Weights of a small mixture-of-experts language model, trained from scratch on English Wikipedia.
Size: 9 layers, vocabulary 27622, 51.7M parameters.
Experts: 32 experts in each of 7 layers, 176 squared ReLU neurons an expert, a sigmoid router.
Training: a variant of Adam for the experts, 246M tokens, 10644 steps.
Below are experts of layer 6 (counted from 0) of a mixture-of-experts language model. Rows are named router (the router's row for the expert), up (a neuron's input weights, with its number) and show model dimensions 0-255. Each number is 128 + 32 x the weight over its row's rms, rounded and kept within 0 to 255. Numbers have three digits each.
After each expert's rows: a language model's description of what the expert responds to. This comes from a sample of Wikipedia text that the model never trained on.

# expert 18
router:119082126130191129201115156124163208237086135180120109152178181112102139078127097112123102119111143162109106072120144132120100150105090117083117080164148168096067131113104121112079152136119153113153085112120173120126136115109224114071107105147137143153126109162130157141145086147111066113069157062110051190079118076177104111116141113145107087137109118126147133155120168106108117173159099142182137131133120168148124162096138087182113146054148155095073131098105110115114148131122101116066120113130104058063145125171176141187140143151119155100124139156101117114102085112144129118161082095162126134124127112172111134172124157135109089088149152133132140096098123101175105106120159122130063137121114082152170134156173201076153069130168178112138124089106065098109170156139092
up1:119150122136149135208148153108102220177107132177096100168132150117098172134150160132129121092148111132095125083169142112111154085111107089097138128146154163145092159115171102139093190100117127122144098143157130116135105082170208147064125088135115138075116132171083191128091140129206089106098136056130116160085110082200095111058134153129094061132117127101214117139106124112148103149110088162160118105132185112152089153140158067179131153080175104061122162132109079118153102133155135087105086127139101101048149166131122073165121124142118099104151117164142096134099151134149100113130149097149110081103103113100149104140130110127115113190080130126073104146106169059121123058132140150108101091078083118108127123106191191147150189118199118117162135100122121153150120108121092
up2:124174093143122154165174123138110132144159143197161087137111154108140119100067127139074075103162118141107136130039162144132115187060136121175088100137091126173152119208047122105138110067116156142097136084119089109121137119112178159170151144171164107105209129023126125116125085145067113115141116119069119121136159101124139137150154089128092085113137128087138097144124136113115128108127168106132161138078135143120051079043159102075088157108143139134151142164123134107119102099133081141091094174117202154116114132161094163087129122103125103149177134121135128099170129177091138154163112062132150119142121056105060128138172117109115120084127108135145179093081149118148150136195094180193151117148158107093121158087048113101082140113107089126121126113088101151119160151109127
up3:149053112193129066136127129098132156146121125081133095126127134147155147155136094174134172140162140140094118170133124176200165182175083134162078132150090080101096131196140137110132101139189069190100081109107139172143192156097121089122115165123165096128184079126129161171160166149148100149145109132124155146133159113202134106104132119199144106136115106115120127153147154159120206136107106125184102143149104114197193076163143121133072063130171152090166147165142081171118123146140126140106183122122123161150118116090138121118151173110164136115133143145142134152161163126168135149140092102119156089153103112146079140137149111137203124058144137137145135070185102140145116181131124100089072119156154158094135186126086120130132118174148157067126152235154102074142074179138119
Articles and possessive determiners after prepositions or at sentence start, such as the, a, its, their, his, this, several.

# expert 13
router:143149065121123124064099072142147149135143158162129108172127146170120112102109122200118095111072094154120103056092155156133163131143145057110114143182099191109140107157144099125153203124162154137151123135175111129150180182123203136131125130173176128113130104106113145159196082135105080138083094142114106182101087148143119086175159141204085126109106078120100146134123135082138098123169121129153195155117107187128134141031155087148122144103072133124116144117124115119117086105111142125109172103125083126103085142189129180142131200135096151095097139155158088200117082147128194156110129138120079061126131147138102134115121135125188087101123194171123125112149109140164131144180070108130057128189118119107120151136111136115179113121185159132060121183122104124129077141135151
up0:146092139118143130123143122183133147124129157149100115081154121156070125070110113132139116163098147160143128086061158088132119119053124116114174184157100154129069103058085125116153186169150106133098146119133170149162151150195124123137151157143123145148126157118049055116152120120095121141113088118133152159128165139192142103145154132125151058178115096126139177087157206127045093155133124074118167190118115138093152131143125125111105121129151082171112199068137109165085178133078117183164108103250118068141085148127128126160075137156173048126144141104124124152109125108123089098121156169092092147135073141127144087123130163105140155151133126106154155104124109152155096155110101085164186074175055085120153134132166160156093131095157114154101131125140154092131112126156178
up1:147086166131153145107132092097105156197166140125142129159122106154161100081122151112089108155076092152069130141120145117121122174136093086074133098108150109114144114192082138126126121118132147073124110137131100119198118122120173086087105103149088148138126131155098121132092123195141131092150161081161098153093181087178107091164089108135114090073172140133125126129093129096104116157148122149227114151118136145142091174071152067154155179134104197128140099159080120080166153177138133141161178099187079100149141127097103147184093147187123072136178078152126126123085119131140125105127120157138129175113132184095090140160135124114199063073127147134090167196169129129085110074105143180206104137120100115092169166100166101121111120212108168184139112098098133087099107134082137
up2:159111127146090174129098067206136144144161069103132135135139102103108115083213114123111079080069099137152152124113068192069149116097149080120186092138057142081139137134136129138106182161163203128127087133171057104126075145139110145126140102141130144084088107111158139167163069108096142117059106160133131177094106187101119106117129088090097108049099150154097093112136090147135129161150111169146094085056133126176064110121145062158104180135065182143143158138107100148168133152117129113122139131114120113169150122198175182172079139129134144107152076110154111051135142147116099173148119117111153150100162160145119132144109133150145131127112140169157123152143183182133128114124093199132086111171111086125136102088168115063124083134150097135096148127104120097154093108122129
Dashes, pipes and colons at the start of a new line opening list items or table rows, such as "- Class:" and "| UniProt".

# expert 23
router:158129054130163121145123081154144125131074148154142129170152104148092108132102120172116076126124150130121011117140149194135067137110119123135173111151157140138169120132110092179080108103133110114146162092091155098119091209151165107133141085131136106133129114150092173162133098165129082172085063159122134196126146128188075129158115154176157139144100172129098150136131186091119140083123119171137209123127117110144088129077146101134085106116105082085186089137096084122117098138099101136120148121160110050083135155129095173109132140129130109121100156028077167119090139122149215159157077140079106131158086213162141117152124146095127176142145165131123160117122146114105127099086126121121136145098121105073124151103146108041154071135142175125072103093173124111131106181115139
up0:082126155110124134109115173142135173108114118113076097068181170177148163117133116142100148080125153160118126116168171069100158105138132072099130092181110162107124082160106148113116154118161131107122160119132113097133119110176146131132154074129174112157161091160110147108108123121141176094056156111092116130083144078171136067117154089047068127124096176087149117138125197113159112079167101153124092149092108147095122131167055036185160124132133086114095176091138130154113125162113089132124042123118091069102130123127141179155117120136107151135134126122149086136150172113109103144123077078186114107127124172176173145158070174114126152156101101166116056147099131108133102146136135093110170116154126106087086072128141246089148138138143151184129149093140169135142201080108121
up1:169130116112098147102185110129077157148134127073140120110132092119091112142122116158121158113157170162137125112164144163174139123143175104145092145178192129126166126133114117135102087171072110143113127088085139058187140095161126171134098086089189220101119101156084069141146137076150114140153169107144134130158146127162118102157139187154145076155082140082122133120158081152140154132071101158107120102170102113139130145090126113045177121167107107140119107104131097087143133091128127139099202113117092209070060193149131195083115178155170123130116132142094153111099106112131139132104160098135094090070133131179165108137146170158083133120090154151163117162137141112105123029121098135099127163150164151104114203101095090113160111188108124112169038117101108152141122185101127
up2:139153107118115116124129154140117121205148083129167142144208150121096189104152102104134103130052097183170119150153093148094163151094123154109127143180129180133143128122135130128107138182120143121089097130213081157194082158123172182157091173137131118145105122109194118143193123143059146140124112118128130171149140160123140084150112093148080052129130104083151098133161125117092083146117051171134096090060148119124060142123115127179125180151075122141066114107098090066158175127142120096141150138152101117104070170196088161126157110182130105106160110119161119099107120114122112157158140182142113158082151170144144128176115107135179103096163105148150128146158160163174120034092147121139135097135140062101105090125127131086093107135145113099122181092153118099076137139193181
Commas, and, or, semicolons and including that separate list items or clauses, as in pigs, sheep, goats and.

# expert 17
router:114090133156139108109115040140189184130065162136111126158121100129107192107120137141109118090108101127139170140119139120145078141140062058089126105109160133095076109140114130158094161102139130127174114062102143134164189184140149096117102089121086159090123146142136087128117116117129130139096146091089106243117138115133101086161149178073117119159071130090163160146133114116090149124143051130183105110095125109138095137110153048157126139110112148093115130118144102105134099151129113171134136154116053147175146115178134161143096164092170147159155135149077145141136033083135073134142050129139070131131115138120150155209140154143193146148181206122084119111133091161159166125147049182107111149109106134077143104101120147145122119160172163087146124166074125102127131163142108
up0:082118197181164109162098077144137132108085129147157097127112105136173128119131109191144132104139084160113092131100089174119136096149171118137154126098129123138108154149166145070142131131109131080096096111117183155138179089113155125107093151130146117189093181132139179081103092166095142123133126102141087183126072088114155133130173136126136157105123136107081110160091076081114083108112094167099099102060105138077090172126086148092109105159110193111150145130138152139096142128110125119098084145126112128150088097172114115111189078170163113151155148129129120095155053163112117155158110163121160145155128181104113137110126147125115121136180200159106174155135143137084128127106122080168125230109087101107156164134189103138119141065086143174004109109090170168134177158168218
up1:104196137113124094066134127126138133111169139150121154144134139182127065156120194170194136202127093133091116125131148122126142154168172115189134111182138111065110026068159117131140144106115097158126062074102127172104097138119135118086063118131138220198145169168091159117153078096164128139152144103128120149132150070159143114122214113138100106093099106177093142101101104133093173124104111157147134115122127159110157069153155178069084095101182150066120145093111120099146108112155108094159161167158128193124150153137126140171172182130137163078104121152127133144096098088107105107149142098105096125116101177123124155111113114133130177078072139089141121101095118110097159147152104151135097114093090145141061199144156143169104130159189130100122140073122186139155146086121135
up2:054140131101081176106106096129198216172171086129105133121152139160127119100143161099119137153199114116120057148149169131118064120165098158131163124076183150073124117103125122099093176122138118148157112139081074160204131103074167118100140108121165126147157117144161132094136085116160122060098124167120098156134117122179108161132129139138112137065083088129102108080046139167111150154211137129157202087126092167097129111136070105111148102123074154126093126147157063121154123119151066140206180138173120184142113149114150169114101144110183171114128123101128136066073120115161111134157135103145131132159095203121137213119139120129160101123186156121122106120059088118138111117124080134121095154136118124150104134114155090127127117148157139124096093076151171133185158143133148
First digit of multi-digit numbers in tables, lists and years, such as 2 in 2004 or 1 in 12; also No., Jr, Inc.

# expert 4
router:134093118134134086069148076131098153121153101138092096094116146134125150092122085151139080107108110155143132080144124184105122164140138074065127116137088133116146118155140157117108104134159172167166122064090084109142176126125199080096135107142164123140130174137118127129150061175106146113108137102180087202147120042118183049139108143127146058119137148152136082142118164133123124047133106142174175106156136127116070104058148117162145180156110108082128122077159149119118057076130137132146142139138122122132083181114164184074150142156145107094121091122063155154077119117142144135116112094079138106123082110159066105193181140125154095149118154169156111136107091135125175142172093186184139174151094075058122171037142098110102126176123109125111132146142140118134124151168172
up4:149121082181154072082137123116194145125081127138092209110099121169146139166106123127144121078130136113110123073084142185116113128155112139090166167201140103099121143107136152123116105113133084216131111123156124088085132144101114093128151189132134072129163185162136158133131095114159154117117159079168114136145158086130152157119095154110145131137132156121162104142107110124194122004141120199124132170131084105098131100126112131087078126158149075125108154154134109174145097137108074129056069126114101123171104173104199177129087106137137120119116154143033183149097120139138146154107114116095020096125108097167068092121062097139138115123124163035111119080148105078102144132149139137129134128095155144126150165091188108135126162140113177117137170118086149142156129121106128
up5:168082135142111111096154101026134116135145099116164150108182089126076096128077100127062087104151157128103040017211188126130156096126166105154138139144117118125130140110130149105091120121193092109153082132129120148174118132114148110112137141069157154105154093133135114143218148106190122094162105108128146125139147132176161107183114160029091066104085139149139103103131075098095144121152137088117149125128108139096136106168195105115113121154140171106189095098137119103123129112173080094149173104101111108100119121107089165102127148149125107089081114149111161128138054118180136114161124107079152143084042158123107125111130128109115159171080122145171140086067134154089181127132113114168137101085132062118142163104112135140091115113119138127136076175166156100104129095130176
up6:108154173124154110157118118177158113129133121144090143112096112145154125136153152095144110133134120109134117124140155092139115130121079119168140087097127093043060135107171147074136168143231066206184173099083141122091113149182097095147070106169202078162095148147096107127141116112170082119134138121142140116101121125144122145074141116187126171131106102087061124120107119133108145169131093164139107099145119168116171161123124111133063107128117098155146100129168121119124139146185098081155121184206138132127091120203161156139049133117135152074124127136104160153120132145195090092136085123088098131105155184131065154091175101130103136125141129080215197142147160161194164170165116149156124153157170080124124104157125086103187096119074152099132137133102127112113096070117087
Verbs after a subject in running prose, mostly was, is, has, been, be, plus main verbs like finishing, made, appear.

# expert 8
router:154154131140192103175184028163126109144104139192166100157167138178100148118132067143125129085121147175127142122146151176147142094095152123123163083139152104100096098123132161100153147146145164132180135104106074115166175201103202101141088128109133155143128136120173104121153140170100146150119110131200069161096110107140077097184106156082132169101133159129102172168098148103116107099131155173117142149136136162110116149161133111155119149119071116122127114120132092144130147114193138117155103164170133076180050098164153139152125103141167073143113081195138147085127112147166130194143095112096149161157094157103166143220169178109120098108135173141145186174087174136141165084127103091120109159124114071174164128133117144113148057127076157105137085116073119075106172144150179
up0:138151105113124089125115118140126131096113099158179126171181137115174142089116123118086103129119185087144129129106068121106139125140040180175145138173096162152088136205180116166088110159158111156050133095145157163058156127109103157118073099150146094165148134104157171170173119080089082084117043111173073198115131151102139109166143100109208116110174146139139145114113137135135107123112056145101125144135173143181107095132132085131039130192129096157120124130123062119098124142141100154093137121179117112137168169168151118155149180057137147139144145134162140165125082165077144136071094095119131106083093081161109077101129122105087106093145135091160132152134126131105132133129113143126138094111207113138192092126154158124198125117121116062165142142145091109065132109142102
up1:132133130092144128156110109133121141160115161090109072182181190129141145099133144121103154093124158221143100093156120128126125100170123118061159092163170125104154100192134093148147164196123124107171145103192119142085114150065146152071068127132148161121098140144191185180092117137142110094128111151165127140185145159164105139119128083107135135068107132104089117165114140136101115157112111135116162123159164117114155109138124102155112127188101131088049100115132123118167145186160099115148101116144104078108157137122161119165065138056192192159068086173155113185162154136154174162165070122097121137143180136170146142110114125088128123119110146117247110114180168164107132124205138106110146138093184168130098112129081132182180081136115130104157108149126108076119147130173115
up2:093134164135183145168143066119081110128073151161118076096155064151111139128115100184073098117173105167105136116146090170167095126186169143095122064130149090164075118155114139114112095138154112087142103130128164101097127092140151102096157128175102125164089138127068122091088091116109143126127150134172136149157132077154126128156143131107152111138131160115092131098111104070087205062162121065117159144126158104147067178081173144079118121070126101129124130166160104116125087060109082121111113108151139204087105124121087154107119136179104110093127177190130185128176116123156182078188132169119130055117184111144161104149181108078066090117116160134104117153170152123140183118136094148180135184153168095170182148140150186074103167134091132113132146119117141102127158174160115
Country, city and state names, often the second word after New or United, such as France, York, Pittsburgh; also year digits and However.

# expert 15
router:096092109129124077145176073159128130181084146092142164102120117099165175096070073100137139089144149136101144140110126166120145067129113100119105145096115125052118120116174126099150136126139124153116151094151101187145188122110117089091127144173131140112240114174135146110137050134128103137129131183161095205098116109181128116118201157153176107057158146111087163167138146116109131094143070187133131157050161109122135116127157068119130104155091102132118179128136156088102099113101135163120114131164154134085062130137163169150166119131120042079144089125113199151145074098153109102165099096090143075147147134157062148129146154094140087113145198163127172101099133110113117111167079126118157160143148108135159121140106098142181053116159176140078124088155115159145145159149149
up0:140147128152104084144077129181181154107105124132100151235133122101147087164129113102139155160157145139173124150116085096200139147122082141078137191178140166078054085111120161139135142146120176162116144088084073143104136186163142083134143105146128178178153105129154162160212140117119151122087078153174100131111138149153106133121117100146145135129175096156136143136137117118148113197125136182152195138138150091151165128155178105099096093124178095120118111095123144128156112095155177131113207081111078150137135161115132129176155150097161046081111137133123149152120135137163130139106127065157127119141166107100080088130129157140193091124082115143145183108072043091140138142098061137119125205094102153131163102133141106139136147128052107150112130082138149127073108196158145
up1:105115179182170061114183150082075100102176128139127137102106122131119082077131127153147140073140129119117118168080103097143151105094140157151123157158138071195114057070072163191179183116103148100109174125148205125086177110109142128151165133203134139124136128138103122142122122152107132114162140122120106122096111105187120173162103128082137112131145110117138129111079118097122117066124065087134086129146152136152079142050166118182120124095105146158130200084153143135145096130113095156122110137119175127142117116170098145109170108134144086156151113101073123167167140190127096155144094121164200069080138117153063193139153168066077114109154124191155130107172129158146136143148170103208098100097131137173187096168079112124142120123161162119077126177133146125135131130171157
up2:101214117130133103123135109173142134108178093176151063170155134169100125081127106153107100187075153103091166136104112161126144124096139090130152113114162124100086128106094156151066137122126143128148079156137122090083154160096169130104083110082170110213049127082124131106175146127108104097138093087116108111108102097163115103185098125120131093161143136134103108163140149139146172085172093157126172110166169159206048161083173147114164143107133061121091097116066118113168099099135128139119177084148097134150151147139099146117182084094123110076119069145127203153065127144142133183160119107132120180150102106193102135151132202116137114128163134142146161133146117146173135064178138129167126153162150144075190130098076153094176103146183132105133094107137060132139125132130172
Bare spaces and opening brackets or quotes inside tables or after in, coming before a number, year or amount, such as 2010, (5), $.

# expert 10
router:108090095130162134121101084123147166166113158121102134105159136139093094058099120145142067099133099151091168136113188115148142131099112100087150151154102126160087104133128099114107201165154178172127122144143088176115135138119155142140192129128157127145157093122156115113127068176089096136146126141086142183114056144199101081129150170122146087094123164095109157096125148147149113074162062145143155108127104164137104096062140094163141123144108068093173181122094124099141096107129103123120124102157173122127094140178133157183153096157165127141178116185110117131102118179128085182093116139112143065112117138114098150203143113065160092119176138179152130126135085120170095134142071149149068149160060120088147144123188105075245096163157149088106098095148122099135062175097142
up0:141150081166153156185118121161124158133080140142126120105147172132092110084070163158157068107127101159085143142160122124152152168104113115111107107118148156156112162134097117177116131168097125115190136117172120129174070139084160153084143117167158120109133107127136158150200072109122104119081082093165129122103117117119109130185119152163085093080150108115121135157134187117154109072151155109126202121167123139120111098085121132076098195131078172181146145162056163045118086186104181137167126113073122095135081105131090053116170112191161134118129106109139129094125105074119153193122153124154155100126110149107069105162155124104138176112113139199115117143090107106089112172109148193228148101137086158110160137149125150109113146120140111186054107120072114157126064111110161
up1:130146090114142099143145114180123164141124092137072161092121077079093134076066078130057117133164129225128119156145133154119155143103095095071109102161128141131135091133109171133130120142118129156089164057096089076101133120191141095107095169189177180163103130152166132121158125145137140168164117127157136129129191145138074144195119053108180076157145066160104149150131073162140150073107071094156118114102169115132131085096162075096170152064154189134131104139105105113132094128121147138160129097092129172129158124145103128174186089095159160129114114131086100140085088158107160104110142149110106109156108153150097131183143125162134122075110149187153110164110155152079141110212065185120148175137106061197140156127087126158109108133095086129112143126162136129101093136125082
up2:111139090109132126123168106108128147131105112116093165128082115169140084095069125102129186148098108139167144095157069148086153132121121087083180094138129142130156146144120183083153151133122145103074132080094099153075130193131117126068163083104140162166141159092157152131095102129073115123131194115140172180119066155156133102122090068139129138181106124094111149115118112100104116150220100153152129066111133073104142143205050067134159131134130120081085056088156079139118164125134094123164138162143077130154125133105160164151124169062133189122174149163097126091103102079200164097095100146071159109097121127129126170146073114179194091105100152110149130107158116121135181135124142130140089146083127077158155128124177166114141137154141081097083126134107125051093187123150137
Opening pieces of ordinary nouns for materials and objects, often after a or of, such as water, wood, glass, cat(fish), sed(an).

# expert 6
router:106152085127174054136196091182169112181101122130159067125144153164114108088121083195185092076127148125107166138101128164161111114081172069108116104169213152084080088139077114129145137124122145108190136057126149140138135144116136085084140105143125179108122091133133110156135121186106058067148128131158125135072143066120079094183080133102148161112115159132098156163089162090115147120158123163132100141117144159093129130113113168110177129116152114122174096143092105113120101143146098151093118098125120127072134125164137110119178139101147049112093090158064140158120114122113097186167113099086123104148131189165111136191161208087145079111133184116184165113121154121194139104118109154164091187148102128087181147126131124101112077139067147095137131090135099112120115106166150
up0:112151163136116140181121071144111109158212124122124153099131140174125138120147116103085100114127138116162122160123150130150077163095108123064074101130168108127055091157073154101093096080140226111157160131155099112130113122174117076114121154131124162135106111085124125121110132098136146100127148114104118148177109127111110171153082113119149131090167090128118114173100162120191142102109119105128161166236145152089057162022187126153129138114107112137136157133110175100150110145141148134139081154211152093103122124076101136152095143148059129120137140125100107078130128166184198076212165147166158126121145074104161145188173123077131164153112126153156184111139139118143130144139123122209124149156118172123160105107153143136106077162118119187169117116106085139117108092155206
up1:089098095086127109136169089217105128156094088151187104139113134153088190130052113168179135134086193138096169149106155176084118161035142088109170113146144120022130147100120134150098100139082123142096058146064117151120138163141137103109110156061103112115126090163180125132120138101108087102136104097151129132140121143064144129068119203127108137158141111122123100136117159163120129138133125140149124169113091127120102074111134123094132085133155109101105138135118118169123146126137059180081149129086106144081093165045128122102124108108116121152103089151124107191106100158134140081219152158136074163148112091071098120113126171154080128089118164158175140102099143051161102093104090110122132120094097100166108160116149117190076109150122105074149119140126097105116106167150171
up2:100147147114114111107123117135093128195104097154123107187192194177144175112143109108115076110158129161108163131110133143133110087143170117084170140147128105085121121143092071169106166139091101118123155104123080145101140120099150069107187123155070126116142110093150194093110117114142144025092125135124108155131169145129114155109091144075130139080145122120137091102142132149082112127157112078149169223127146126095089102126099112177112180085087144109156133166076058057183149116123089181116080092119113115170116089148081112152149122140182124141127044134107089123125156141107102145151083110027112200160157137086140180164110120148130124077113144089138120119143136092133119073077089134141122092150128081167147144094158173121116130109121200092169156174120098077130136128154074
Final or middle pieces of personal surnames and Latin species names, such as -ović, -ensis, -ius, Manning, Davis.

# expert 7
router:093044100180189087119155085125145107184084203203137119101087139159112096075116079135091089116163161150122065052096169143155073149072091138108130070136184130086104130168105110147182137091119153205138151121112117145131133186100146145116171119126139133149117133093136109099115086183131119105046115125143146187122097098178117075107104162200116137164145177101116117167105199105113141112138132182161144125129179190141161134085161124146117167081138168116080126132094125119126049115158111108115156114134131140104112138135132116188153175153131116120095134154121179152082133160122169125145109094133126104118085188121091182114182138112128163127163205084097162103136147130153134119135076106148103164137122135098152137045154152121150120111114146065126157112127105130088109116149106
up0:057119119085084115139108113154094152141073098077111156127179095164176099147119138115127137141147128128096152124127123149122171121116149101098115134081153141145139116114184125112130175097125188110150146074113150165088146132123132122143133102163100090188092111177124111174183028143186137122101125166088126217144088074160138172197108151078164121149141150095120143114093146076117092164116111087140183150152146182144138130126039081111103110093146069107150124122140072081081117116126097126118113120197094114131182112112118077123113150081129101102114185113193118083162138086106128155075134062118092083117158080090126165140117097161092119121163133078170121103093115087157130147125144146166131102145063147093118161169129126061157143178107093150044086072122160145148116140126128
up1:119142202100140136179062116188163140150082102085116111118184123095078173131040108098136176111167135131145106138174116134120081198149064141133142115162192081133047146087112131095112087070142123142128144132127102136156157121165134083134149141086164124172076129126169086121150135115170097067159106090134130112174128168135141103069123135088113122146162131147082117149078174140094133204147155170102184049141148066178132116086098137121089103196153094087210144117125103092082129070192135104115175113129124100109145109140143087133139122132144150167108174106147128164139094104175077138123104124131158130201100118163115175113125171104113100100102098126126132159125136145105106119167105145108112093154163113107120101092108166164129106156096129064148110110210132115138148162171146
up2:171151077134139127079106123145076111162076131081114119112130124129135120137080103141181180147085089159144146143144170137111174153085152138104134119192093135148131106098127110076101138155159074150105074119152075138089126138177129062105188161148105125082118126139166136124131151085108130164112034099116125149148107131129129144141160155063110085109082138087121094112094140139104105114101156153084160129153090121117143103144102156040150071147156149129138139172122047082162099169120069112114086163126152139120162135196141109163155140124161163125168123089139143137146123127090053141105090175176058144211060129122072067136108119090124152108142147178099133100080077099115116107134097162098137191127068096120143079065121149063146130135138092144122148075094196153143107106113117
Pipe separators between cells inside table rows, after names, numbers or positions, plus dashes and semicolons in lists.

# expert 19
router:109131136128141141139159077140188132101105179186121088129179141134128143096129129131101062157100127170116145093096081110189105128149133109118181101087164113083111089161111094083072165151126148126107093175115132115095172149163166130102108136147126088126105119115147097133163018124066092170098134119179133145096065081126111095114123092124174111109136115104103111128138162145148116115125114117133189154131165200106021141017128085171104156138141095100141089086141161057122087145156093166099121109147108135074073145164158120132142191149148137123079110164143153111101150136162079148167122151089153128148140122142122101202146172123156139123159152130152112092156061103173130045185106129162132194146139117136194087096150136137148124144118141154122130106084104077121104173133135
up0:136114134123124115118110101179121126159127090169101148164161136186158173132119132113113124116124096129113140105133120123118096109107153123166090066126128092143114088165160142160109124132130116139096097037158072086101090106115084158132126043161173127201157108092182169154153130150108151139190177176102141151138140104149067126166122125084090161139169105092161128133078121120189099076155083176135132044093146126166086072120088118113123107119155131061154176125086119149116157131137065180100085133143068140087113157086125131186194157149153100100194102212151149116153100145067149143134133164130165119127162123127135129220098120131145159140158133143132130105185105133158143105120058128099063121164152127168177101081129144140121105129097121137108184115152156152185160106163063
up1:141110089124119142134111068134143152163127089118175113152159176140083128128092097147139105135118114124081105125127142164170118158056093100104155091190144159097069138106135103131122162178118139148175111109112110099174132194096151168123117099150176181148165145114162155124186087124155047072118058075128094166138121142167109069112173190154108109107093160086124169129169138109106139068127105178165140160129085170082103101113204096159134182096154144141115113104089129134115099114133106149118136141184122092142115178162142136164128171154199094134106089154090117146072099127109181150125099129095079126135121165150127129181132152056162087116153217138167165151070129098145161085075082177105129142124077106108176150140161165102131093168167085109160107085127095105146114157167156
up2:148137138123121128072147146108110181148142076108124162105096106093088117070112142099199207138160145123133140153121159091087159176131126096091112156209094162155107125102079148123172172098150133160119120116124161151135106145098138119123154093117135194096133127165138117175167148164138111114193105156125101134094127187165163155132155164141129066114038122111156161141064139164103168147152087174106081141073127120147255120155139120150146101179131135177134139130138130135136109138070090100136194125129136085177152174171136118090134107082198152164137052121129091161095089151116124150078118148148111154120090150173107137135131089131163135125107126092141132138129135090097069176060202159138169080097131123114098151103088076107139152115140097116116104099166153089158115151066173
Subject pronouns and relative words starting a clause, just before its verb, such as he, she, it, they, who, which, that.

# expert 30
router:164112176137177134132110081121122143133120135170132067121084136134099163088072134168154079095107122133090140114135192156114109070109136105076144138176113112132076105124085119082098162086131150124179135132136120165095120169107213110100155108104142111133110078184137122121154063175100097109093109084116062177096103051136119116169134137083123116138088158159082164095103185136165101155172134169131109113154080186151143140085140090138057125112116101103109128089072090120109107116088093105120185147168159087090021048139122135137165123101123119138152098123134162109126141151046132150113095053170153155105105137149126131156121174098163141158131174098145124089104111092151112149161144143170097166140137109108144149079124127092162110138186206131098151051105104101112102141136150
up1:188105111146139120099145106146099104168100158141165092126096127116085130150107143122176091108133174127105123131075113140125065180091145120106150133082102150173180150154085082155115135116144138141118148090138166125086071116121146153187123147184189151177153119125124074125167044140052116103151116137139110125115075145131090135159067127090121077126124152087157145139154081127122119054081108099092136196141053127176054117060133152153117112150123122132128148070126080054153046126111100151120137092134104068169137112126156116160143116161087203065089166105084148109140115162123126110104176145083104117067131092108187101139147115098132158145121149150119115104108141190145117149115159063151121144126173100117137122078087099076068090085142138096102147151123113124130096072102180
up2:129105173132157176188114143126137167188066172119142114174136116145067158126140097137136144136124156128184121107132174138187107198044175095085164124129134141103090139115155029074133142096156142094153130127094144150135152139084137079055162125145131144097140110143126110130131103152105121060066125094157083128145119043200111143162093093130105118139062156096147096170148173124100152135114174113159178113122173166126075151101095144096167124090052189160146140105096143134067166126153144222119107103083134097136148137165046188149179125128096118163122119120142153097105139121172199135154124103083138133153147141121072149138096096128131093102102144139148058147136118162110122118175143090118117100100128092093180121107123129123166149103139153093083098126133113151138172153124144
up3:104104105147172080156086117120171070092126174143098171086136093180164119175153126164163114094193111160146119133124169126137138130124115095132162065124126187120096141117169119197087189190121118131195072117125127141099122115135105149184052104130141124114145129158139191161148137093191069158122106164126108145191078160125127102146163137140130179096168205123105131146119126047202131126167156143124142142105151154133130131147153100116115097132139117133155169168174049186052120130110072127103136142122099168120155126151176099130189165163086121125121141139146158071152166125152117119152131065130081116165107147161076155107072148119183106087115148118149207095163126188112142141111130130123107183088057131167104127120124177132160148108124149138063145128123097120103111109100105
Infinitival to after a clause, object pronouns and modals such as him, them, would, could, plus nouns after his or her.

# expert 27
router:099133100102154087164160077203140191169106166172107123142134168137109172133071084170138073146135137107051134089163119094108082101136172073105139101115149103071123086175120052130103165182155135125116077148157142100150148161155166184118096089136124167136124081068138156175156083168095111096124088121118107177099129088145067129134145167127154090155162197091122155178087140100134081126164128190157154145088109185096164161153102085147144118144117151099149131133136157088127134144101126150093130092185160112097168147176140105126146145148169108131154134215143159139085099134088110125112071153143085121144086155168166138215137144150134145131150160150123109108131115108142113143151099128144053168115062119105149118118198143101176132146130201102093073123127103086116156111153125
up3:147113155102098121126143125111119136141212188106122113104111134115100112144166167124154126138125127118125109152084128124157154159114080145093082104121168164115121106093117147174090133101141070112157106049047094084144124139154185122169113143103106173176155091174168135108130108099121090081114075120109149149220131108148124099111145104128172036122122068140059088135166134134111176138110130102171156161135091162081162087144125061089146118107071074118122103102138195166143117108137171163123092127114158111109170088151089054132122144182167121128100143109137130108116119107139113122167120078104160178165168124161130163072179053106130123099150129099135191125174119081146101156154152133125099132049077147159110083163186134121138123136122150111102069153176088165082144176098085
up4:115135099140127086171115132092106144118113131148115085140170176118169139126111127180087066103121108157097116146142072132200064147152091065097161087072150090116120096062152101066086179149132115096105102160138120108090148096179127098098134155167203147115185101067129068069138117175116119072153176124129128112136146103119082124107088113115108119117109158104123074130159136072055168118109161139158161151093137120103086152077123078150159162098140116095141112186108147123139145107112187131091161085051119135108129104066124117141143086158061156113089075141110131113117111091144126132195134165098186062180124104072136095113154129156084061123131128170145163113129123129156142128150093107139092152185094146156154085172177149060169131165136131176096095133143121104129100117127161
up5:171143108159139161134129081190134129111153116117131154114116147174113164133120145091164156121082137135093189207112105204139082170149089147114125172104149135157160102163101113144154130130163115141099111194135077176186174101122111149120103195155108202079184109054131118135148108090127108099091067124093146125120047158108140133148103113182185146063090164120084128142113104088110152111159077148122134108106134118135113141123163138147085153094077108138065166131097098120146155159173141168129147145057153114116144170187179143141105144131101180097152117145108160105143098087185185105163108118162121185087078089134148134107093116089146067101153156139187141094070142107156143156168084086127186079105118156158146116147178137110159133089084089153147088154163093139078130132101131
Later words of names of organizations, teams, leagues and institutions after the, such as Committee, Ministry, Brigade, Olympics, Brewers.